{
  "num_hidden_layers": 10,
  "n_experts": 80,
  "d_shared_expert": 64,
  "moe_layers": [0, 2, 4, 6, 8],
  "router_cosine_scale": 10.0,
  "dataset": "wikipedia_en"
}
Below are experts of layer 4 (counted from 0) of a mixture-of-experts language model. Rows are named router (the router's row for the expert) and show model dimensions 0-111. Each number is 128 + 24 x the weight over its row's rms, rounded and kept within 0 to 255. Numbers have three digits each.
Before each expert's rows: "comes after" lists some tokens at least twice as common just before its tokens as in all text; "comes before" lists some tokens at least twice as common just after its tokens as in all text. This comes from a sample of Wikipedia text that the model never trained on. Tokens count by the router's weight.

# expert 44
comes after: " |", ";", "s", "5", "4", "7"
comes before: "\n", " The", " and", " He", " In", "0"
router:124092076136171141090112133108170101149127117126048114119127140107128121129141109071148115135110143139095121086129096146162132104145093166133147110139132129138113149107164134117100104142134152100135117226148136151154116139169119137161148146131144162152084139060128132126114123145123181177133114144142089126148128120123098119114089089130

# expert 26
comes after: " ", "1", " (", " $", "3", "–"
comes before: "0", "–", ".", "5", "8", "6"
router:138114134117140142119132121127124142088131131109141153130114142119150122083110120097125156152164147116137143147116086145110116231144145170134123162133085134101088121138137131127125120124098084143095124090138024136160133135142122116130166113122133103119189103128122110155114114159142096128125132148132085141134176121092126143102110119131

# expert 41
comes after: " |", "|", " on", " St", ":", " st"
comes before: "1", "2", "3", "4", "5", " classification"
router:137093102109129148121124130149125107107122152107153125134142105100121116152125115165130093071108130067116103154107105198137121207113128201129114123131132142134153180129137118102119128137130151148089106148124045137118116126077143142158158127134138077091153144156134152142166133132133120143121133137118148124128129118143129139132133094130

# expert 12
comes after: " |", ")", " is", " as", " the", " ="
comes before: "|", "-", "\n", "|---|---|---|---|", "ly", "|---|---|---|"
router:083088076107134119126119148155129130094126090144184112108134118212153136082142151087117152136153132184113164094100118105132159170140140093116128151114132136107148121111101140115144132131140088118115124137150121108128147169134130134145221146132109153122122132113135102120135119102123134126121137122139105121106227120120096172130141091120

# expert 1
comes after: "1", "\n", "2", " N", " L", " D"
comes before: "1", "–", "2", " the", "th", ")"
router:136086142121128121157121090149132124120140117120087129120110132112160133135136118122141137131161156110116135097147147137110144161120115154127136123124150117091141162166130117111153120129154091128159120230128142110124123154110120141131049099133136077144118139197121170152129112121141103125108127135117136127131131143141106166151127176122

# expert 5
comes after: "\n", "==", "===", " ==", " ===", "l"
comes before: "==", "s", "The", "===", "|", "-"
router:142164156137146145120131140126114084132141137117128135128127129128124134105142128155123079060085088191114084148130079134136131148154118096126101118114095166078133115155139118144129136127153180147121132154151119136128106111155112122127098115118119085123164107135139142109071122153108146124159148149137074130125120144118117174115104231123

# expert 22
comes after: "2", "0", " =", "==", "===", " =="
comes before: "0", "1", "The", "°", "e", "one"
router:124155114160116126151134136155131126122114101117151124102121146214128148124156084140123160103103111130133102115130106063141122111122104126141081205117126131091149127133110121123120141119155093149122114105160129115133148117171108125100099125112149129093050116081128099135174122127137123156133132108120131117137135135139125160118120146133

# expert 39
comes after: ".", "\n", ")", " due", "\"", ")."
comes before: "\n", " ", " the", "-", "==", " his"
router:145125128178117125127128151141135139122144116124153151133159153112154105062107122089139042108077147144142151117111153093154136168136124111142097137123103166139107114153129133113133117126148199126125144119112153114108136110113126137101114119136117108146073126104135143131162115103143140121115138082090153130147141115119128134145099194161

# expert 63
comes after: "\n", " ", " However", "===", "==", " ==="
comes before: " ", "|", "==", "=", " the", "The"
router:133114145134128121140140118143110104142145120129146144125130098111112104127114133063110179024119123103119125092114000162135131172131116144132134131111133090083127118109108171120130139114117157184123124177126112126103097099133124147125093152131122142122085093147125103112103151128127113134135144154087121121138119119168125135102129167144

# expert 11
comes after: "'", " the", "9", "0", "1", " con"
comes before: "5", "6", "4", "7", " of", "8"
router:129149109127116121148102136124135122137127142140033119118152137119138112202110123156116130118122109164102143134157126167154125120099095131139160122127131129154107147124103131111136138125136094117142120147130117144109138126108128121120084125124136110125089138092121163139097094129127106045120124112123166123108154155117112127079121086151

# expert 77
comes after: "\n", "\"", " who", "}", " /", " which"
comes before: " ", " been", " Party", " Total", " was", " be"
router:110150132167121137094126112106120111150141124150125132120107121082075138177131152061120110111184134094132128107113186157135133120136122116125144154115130147154124111117147133149127091115104150176118129153108153139143139136134136117126080115094138053141138158148121090129108152108114099099157104106152115124123128137154116124040091078162

# expert 31
comes after: ".", "2", "–", ":", "3", " W"
comes before: " |", "0", "%", "5", " of", "3"
router:140131160077138129127125142121155127070144156104164142152125113117094123178128160109125142118141122092134117181163118117153124121120098126131126146111133174162118148138137116124123130125154125112120128177143160088103129146117136123139182143120125094124143125134131167156139117132111119139137127134128137134144191142152185118120118053139

# expert 19
comes after: " |", "\n", ",", "|", ";", "),"
comes before: "1", "2", "3", "4", "6", "5"
router:146129122127140157096119114128147145120130127171154133135131156151140129136086115084139143162132142113135128091138113101134136102141105146125151128131129174139118140128112128143134120128112154046122123174126123108125156102141098126126088074132140150144154146138137174123080129151124146138145120059124140125101119121162104121153110142117

# expert 6
comes after: "0", "|", "–", "9", " H", " /"
comes before: "2", "s", "1", "3", "4", "5"
router:134145106104142132111135144095112117142146138118178167121116106104038073153125138119113122146078110132096133132096129185115120092155087104131116178139154126167115134138127138127098130133136092168158138144133107117130133143120146124111190151128121140122107090137124090147106092103111143156141138164107161136108102130129140119161088160137

# expert 49
comes after: "2", " |", ")", " information", "'", "ording"
comes before: "-", "|", " the", "2", "3", "1"
router:132118138135137114116126132165130122148122109139149149147132132134186137106145162107146148158071131106133111142114164140127132102118128096135105109121142091147131090133129129136140094138125071142143128147108121130127135146178124132118066097160124152114144100122106133131103122139126100067150124136128153110121171127200104108130137092116